Experts of a small language model.
Experts: 16 experts in each of 7 layers, 624 squared ReLU neurons an expert, 1 pick a token, a softmax router.
Below are experts of layer 4 (counted from 0) of a mixture-of-experts language model. Rows are named router (the router's row for the expert), up (a neuron's input weights, with its number) and show model dimensions 0-191. Each number is 500 + 25 x the weight over its row's rms, rounded and kept within 0 to 999. Numbers have three digits each.
Before each expert's rows: a language model's description of what the expert responds to. This comes from a sample of Wikipedia text that the model never trained on.

# expert 4
First pieces of words split into several tokens, often after of or the, such as pl, sp, fl, con, Coll, and ser in sergeant.
router:434488470499499502501493490512484560481480509523500493458465484547482538462496534518499559530443514480492478492482506527480433504520488495503514471479493488497482490501510469504477465527458487503545490493502502533485498499520464476530494506539480514495522531481507532476499513523491487528501485512513509507513443490493485521483459507504483513468533447439508509535532531523499500503542478506508515498500474513493557477486513540507516494548531491516518523541499482547493535464480460515485509473483463446516473493524503474517496531497554490511467507491501527447509536551476488471
up0:496516478498482481444540512543490497526494491464475487511526522497520460505510452532503539461537505502496495531525508485509477530521502471491480529503498466518491517526458521471505481491506542476484479495533517461490447504528534482521484449525480491461527525519516443506495552466476504509456501528508531519459502496545508537523501517503487500517471513509519490528451529530493468516494499475495483493479458482519508509486501470479479533459484484514475500469496489492567538506486516517515490485484488494490491471519521503536475493543493543481521530500471498457487485479479487460
up1:508502498500478504498512530508473522459485459488521495470513494547497508496525510504477492517470495473485510503463499505506533515521463507479503495472473533511493560479502508536526439496503511486494516539459497515531515473488463524538485573516491472437504476529484481441558507497512517505522488464536515462538490513507524499511457505495468468534470469503462513537503524545493497528531521513479490496476469507489528496476504499467505537555573466523511502504451556460537483471529469541523520499494488486532476527550503532515425504497493495522479532514502501506492480496490445551
up2:501509507494492487461489459470481522535535507484515498480497474508499495487478526504486510533493556500462494537509543497467490497537486487545474490457482501511527491508500532514527513510496527537560480486473524504489476499484545499547484507532507522480528505536579503514498461508464498516492514471510518478507423487503487486499487500480539509459491470495517510545521483477487453516522506521501518497516498517494509469504495491506507501502527524508460461509475503511509470490503469533516478510468519535510511553518520550551496526489527514527538492533489492511471516506488466492
up3:483566493513469570509536542520498504465501517520499479490501508515517464523523513469514559496495470485453519520515477516474477487483521521502501475497501465536506500556538543500536498526515481483538499494437505547482488508510514510509464523512509502452488539477502505473493477502489493519493490540513505502498476453572492501551521486535528493496491458510528476508502516496496477498475493477469509467473490542497533517497548515480562500506500508504522526492484479504518496510512476482473460483512479477503540480491547488543545514471505498509487546502519469500518515497535527519
up4:505473481505497524526489470468507442461494517484478503521496528472516538479493451538465528470465456509504477550517470516502478484485482493466537456482454505435504505519475482528510498508490506503479501480464471490578492451541520556505504495515505520502461531554478496499492487484496531506539456458497499489484491549509494487497561516542541537502502494527549519506465512532487490511539464488500529505514493464469474490490481537500483474497495492497454517484499480462442481499483509482534494470539482464463542510451451485533468478507513472483565488477484501498468522492534480483
up5:456519480538500519511494510511452493482538468499488500490519530555528547494490478515480467484489521493509476508474487527469468504461499511501513478523456491485494502521512475520480516482426508495520508522520552509499491496521476507492473494508461527485480459501459502488495507472537471511502471529524472453474446494488482504447518497510509508514439509495499547479527497497501457517556502469529518495500490487488517545522470520469517527469517465538513528533532469519518500455505524522556468458475478488507504469545498493507521531501516508482487527516504499513456499520516469490
up6:518505459498499529474523486520455519497489478501475501529467500495499518498500505517517467517473543478554480482524508544492473461494485523523495509468501545553443468548511487467489454524508474477510484498555514518486487509517483519448465506487530496525467465489459499508561506472520464515486523487494494533518478497495483529504497508486505484510507510532488510516529492503517510489534469520486461529486488524593526493436500533502531455478492478487477528480494501488508507445530467493486516496502446483522441480517538519467529494507449491500510519493499525477527497522519500542
up7:502518504526489520478502519501501541487464539524490488480509550486496506497529446510522477482464519468493522502541490546505467545475582481471492499495475540471512523502524496495539487503517507520531543522512516515521491507508467497482508487427492545468535500478490477491478487483523512517482514503529516506504473510527482454513483504523479502523500493497512494545469522459485511472527530486524543510534516484517530513478498537545477492504477478441518508535482485517520539501559496468458498471529491431485521498481484497462511492507483476527517475510458545511512519518531466560
up8:539473485506513512540478519522503499492539548481517485500514470524475442516513542504491503489477467468487498533477490485491522482534535514501521473529509498478460511530524474470524475524452454506475485506473533504522518471513490482486487513485522493537531510495526526498518459529505476499544493506499506538488499478532493481534527489497458498523490498498524497523542474510473516503480451502500505547470473493503517509468531489503509496516506533507543516534461460541528502452509509487511519471536510471483545533542519454531541517525542477493512468474512508455523496442458487467
up9:545531512503512494570479459468507529526471467518494486506494477539506484506519536468517496505511491480504496483506505507495483504465481513504509484499559497504481467460519534485477517460529524526505500522550468552504501475507486489493487459482514465483542511484485521494494511532521512499508549487488464481488487464500516464476527502471499542459503497510483489480540516484502461478469491527481462513529540461502470494501494510516467516489495499511501434535487463511501511449474537488501541474444513495498531490516490508442476511500515470495506504512490484528518531518532505508

# expert 6
Single capital letters opening split proper nouns, often right after of, in, at or a line break, such as of H(amilton), of C(yprus), P(ando).
router:493528498514502510521464515486531515534454509541491532462569540468504469486513500490474474527482514467494543524496459510489554462508467473519516497510498470508537513475490485469468524526510480521477455478479495509501465488490496475504505487475491496501500476473484494486518445526520503513524480469477499494487495514484437519496528435468459483481512479464492508485511522508473509489486480488516473436479497497486530527460570488511492509518478475540522478526530500486527502506460476470519511505546482533490515468487429532511499488517462511498464499497490521546473510512469470478
up0:470507500513527429489468458506489530509487493480463498518534549496520476490499503524496505490488493519485496483508506474509507531539489493489529456482490460517478509469503500519503539485545500460485522523479504487508492493534488499502507479469492483524519506482544497498481516474497520526450524533472491463487492476524484503516491519514502488504511517499469533526482520516533475483500504531509502487476465480557492496435494533493468459444545439483447465509491518507485492508526528481492447514548515494506429481547505506505491458539514479483507529498514510536540496484441463468
up1:509482467513506513509535504466494517529487445460489442475521482505506516484497484490516521483504490504520523488509501479489525445488541493513483492513469486518496489510495492522530506480491508512551484530510475488512521441515479512504496504549487467511492524491528511563514495536480474494482495486481498509518532481507463496493502437549469521468465486514517506505525478466499476481484511519498485518479478521495533479503474498527499519467468480539508509501506476514474487477537458483481461478492523503488486477543516488485496511491470522500473486482497542494523510487488459501
up2:495523494490504523505510503472494518464481544494510530511512460464482490485517528471536538506532488470460525526494528510492512472515468499488470465499467484506480522506518500514483539457470526534473549509531522479531490545553527460475437520481495521550496511547515497509537500486518488479522504523520509535485509474530507517528533474536509490467510496452531490507484529503490452491504507469490500455486503541489508516497464495493477500516528520470519497461513555504489482468523495508566467476503480497547492538500517498483507472564509486498464514527430502523532530510538508528
up3:453519513562491524509509481462514565528471496526474483491486512475544480493498506493547498468517520541491478468496494477489510461508477543470502553486491495493490531467498505492505467522488505520514470476493472503516546518520503490481504504474453499480513503542510494543543511539522502515492528528450523487472531468496506438495475502491523514486500528497505488512471506455495503464493513518538512500517509479502517491515480505528521532524503445549484502530526498506475508489458553488486510511483500519560470499485520505530491492498543513521554470491497461481540536511526475489
up4:510475529485520493513498537485463474509466516549494491493458479504485482507512450480504474485497533532529501488530501522499496530490506507450484478501513503496489465484502479490467513522477486514532501437496477483484472512523465537534502493487533507494478448454469501509503526489501497466513490500452502503513490538481550485498485458520507492536520554526498516503506512480527541536537526498480524499529498507527506474515520503514516493479530514567513485464512501516529479509547552486468529512533488509495497442459509496447551504494444488534550529504497518505554462481519550493
up5:454421479527474477484488477502486510516537485499470499474538516497498497495437526498503475499528517499470469462508527490548489506514469485508496479485472468510473491490494515484535488500509456501505517467530512494508500505481552469461492461483514502503479498467519464477534486492512494522482508483562477549467481554512508522492525523531511492495518521468447432473507480471497529470498523563500468551501475478465492475519540497507471497461471477457490489515509519481538492443497479504493491517480521554468511485511483505471521496551496507468543487539507491503488454516502512509
up6:536498501494510499479492495499532559522513495495537524523499497524507486484461465505498500496533512488482490506495475507487506463501491501478534489559524478501490513528487495498448480485505514521507515469489549527519527451506473458479519493472499525486455504488533494522491497490574482476498498527475495503495499495481527507454474455533478484473499466468508478464497469500508508516490529473471478554452517506459465477500479535484532554526487478524496482482487458540519505516519528520553496539522477496488518525524500500517461490476495525495520521474512530486501497515527500499
up7:551526480514482513502497521455526514533493543474492468481516520446490504496500465468507466480475495499525477504552517480488510518505536514500505491521448506483531544552479493493501520487489495512482468509525507510477497538499503529532509527543539496519481512473481521523496490508500480491515465476459553476464492420529486493480484520505505498473516492483545487467501534477487483500526541521523513478537482491484564449500534509551520557518503519496477514510524490507471448514478478510512525501558478513506477457517481506490474494475463471518502569524510491515510504459472488490
up8:497561498556467486486504461477465502524466491511496531478482475502531513457501546474472528583501529486537514491506494531487484479499465484491533529478505513530506540517507483502482514454516529492506513508510540515529538476480475542489478499500460537496506461490525475514526488502489487476495524553495543509486515504507474529532471480565470491473494511430477523525498513498449467516513457502482533497494448445523508508496472489497465487488476537475507473453519475527501444551533484495504465496498505524510512555500501517485468520516512520488489532458510500527504533517482486474
up9:500488468528523476487440501491550478494492497515506498522485495478484535487484481532461529501485523470483523485489489495459483538530487497506471476503529482538514501480471486509474496503498484492487467539492503523492532498507500495466484512466465509506481513505482473524503506479496535534518528493536545469510456500548556505486508509511532504559533496476437471514551504506485510526453505506509514535511491493553520486519520487527483527545494596483460566544502489462553504549544472464529530503543492531514427480498469506506478490505504467464479499483527533487483517491523460481

# expert 1
Final nouns of venue, street and institution names, often in sports results tables, such as Street, Park, Stadium, University.
router:493453510529506435485538469513504467496569475517502532515501511518498487509516456494479488541483499480524509537513521464503479511525503522493562478492494504502491557496492507482534544508512509515494523502478483524486508507495496493490495489497536488504512458559525530486497493482489528488493521512522502500487491521517475493526540514528517476486459527504457457513529506531492519494508489519510516518495514490472467562511494505520521452572504480476477495465490527491467464513538464496513480518518542481510480502498513505528456530535458499475482495520496514469484525456513494485
up0:496515501494490494445528491518501526505508488557529514496468468507480488457495468536507479504500490530482511501518552467518535522484499514527497505485472498571473485472509466507507472496530514493541499491478520492489517449497497498481482488492505538497523470514518498501508503480493477541477494493541507457461470508483458497506510542508474460535495511539520533532454487529552457491498499472528459493517505505536498527524563500485504452496512498530494514503486470520473513526455514497546494468494543521461467509507486484481526498478485510493518528484535550513513524513494491486
up1:518484496497484476496505496528491494492492483511479447484492511461495547542528528515516487476517486508457506510571496503451489472484515538485552517492489500486490498441476465481481509471455513483537500479471506515476492460458499485521498489504502456531480521525490492495507559484536522487484542476538499480482477513527496526483465509495507509502494465498472512510439552454480516487513495511508505493514489487515489466486481457532503503492510502483515510544485476486535508483546463485483519561529472526526532527521462492509523513492488504458523480513512506554511492492539499478
up2:451530496454518509527545450501471489505490516500565489522545513535463511475490519509489515507462506477477468540462500513529497535530479560535477517521509503481498492507514519515526522477498504452526460511531455517469514493500513543504502464476492529490492475551490479502486485474494530472502475536498483498475492501529487520506471520477452482512474483485493500458519475534467473492516491483502474456474498494499540513553483494524500519495466487494508511489473516527523497505461503503505500487508494550487508477526489467506497536496494515548498529529465491500534532499508505489
up3:481525462476499530514501509542502481496496466488518492502485493535500431495528501531498477514481509477504511443484525458458482481526489474452516494450514516514533497502499526439509536504491504506494519521499509510505495518482454511535542456504468479493514566508531530535511461455499521516502548486508459465494484489502500527493546485525489480472466471451496537476542489481492484522552506503472497493468495537480499496473503470510472487452488459465503510517547494510517524519498457508507481500519545508472495470511466527449487478528550497517545497445463505482495467525493479506
up4:489508514508473463491472472479536497467503533478497478440524506499477486500486511492491545497512444481482492503512490510479500513485487492508489449472508475490531553520472491488534505505524481484561518541473528466512526539533517442505514484515510487512470499526467518503495508486492495516521545497489495502474508473521489507512475491507494497548491479498484499519502541506515484525526499484513506525474451531521493496483476467520503512464484532490548499499498472492478471463478486474469545491458531507483465528499459497512531465509494511561518485489492488481482523478532464504
up5:521540457504522487513520497515461516486510489480462488535523498507495513532510498504502493502466534514483495469537502484521521485506461523539537503503442518499478450510504536498506488491548524493493503488490464520487505500566431530514541438536507509515492507509492546466462453488490482499449487458473548480490457514467564493537506508514479476477486497538508519471499527492524496511485518475530526555519483464484499476557500505489475520505491465487477470453479487470521528531528494491458495549507474481539464498463507502536586498505508512500459511471472517546505526474533512502
up6:482501501492502471522489502504478466453508546517529527499454506505487496521537501538452472498507545518516486509505516492470535466495493503473512480483465514507495512468515535469521534519526510474518488515496572567489496505489511496535487535504480524465518503507506537521463483492558511478546483488519527539462534550491538524502510551473529488510488528522480459489501539459522495510520506530528527480494515523513501508504535551486492498497548532496517491497514524466498519529537462474518525532520511476509474504523535528496506451505487484509504521541523483506511478494504491505
up7:470529478541451505459511501496487516517501478533476519510473509501499498561488444535499546495512528449485534532494512544467475451507548530483523569462434515458526494513502498475521495522491443548495518502504485447522499493495486490464523504491533544522500471484491533468536501473523519511529490487527500532550481551466493465492508543482512510541490484535471493527514469491465529507475513495522475454539510498524510478500500489457492434507500481492543471482515492518455511444516492467535501499412491482482483533466494472513448510484492527506510493489475538507502511527533526500
up8:503500475506513507497500513463552499516490502503528472495474483489519494511472522520488474552502511516556514544488482512535518506558532505507499555483506522551474488465481526486485484555512487468537493508534552489513516514497540491503486479460462520524476519508501483486455532531514504503505504475510456560544480496497498481507497460459503534531489492495491496525523485501507509470520494530506487487469506473481508531487497476476504490537470510481493535481476511523520486504519485522467516501475471452512484515520499493508509554514499496505508550518515527544475527545537522558
up9:509479492487492522504475492466462523488506494484483459498536522458457488511462485508477498473510487506525507458541501482503493557500533508494498468517508505550557500488519515547479468500512523528484531463480546504546531505474500464488496466411516486509492541488542478497520506443477480557475501454508530501487486500522457533485520459468459485501472525499511507525516521518475500475488525504489496502463522544543489502495480536532480493551488492502543506512495517483497499500539520505471504539513506468534497494497459498471438503488488506474483499506540505473510479492516484480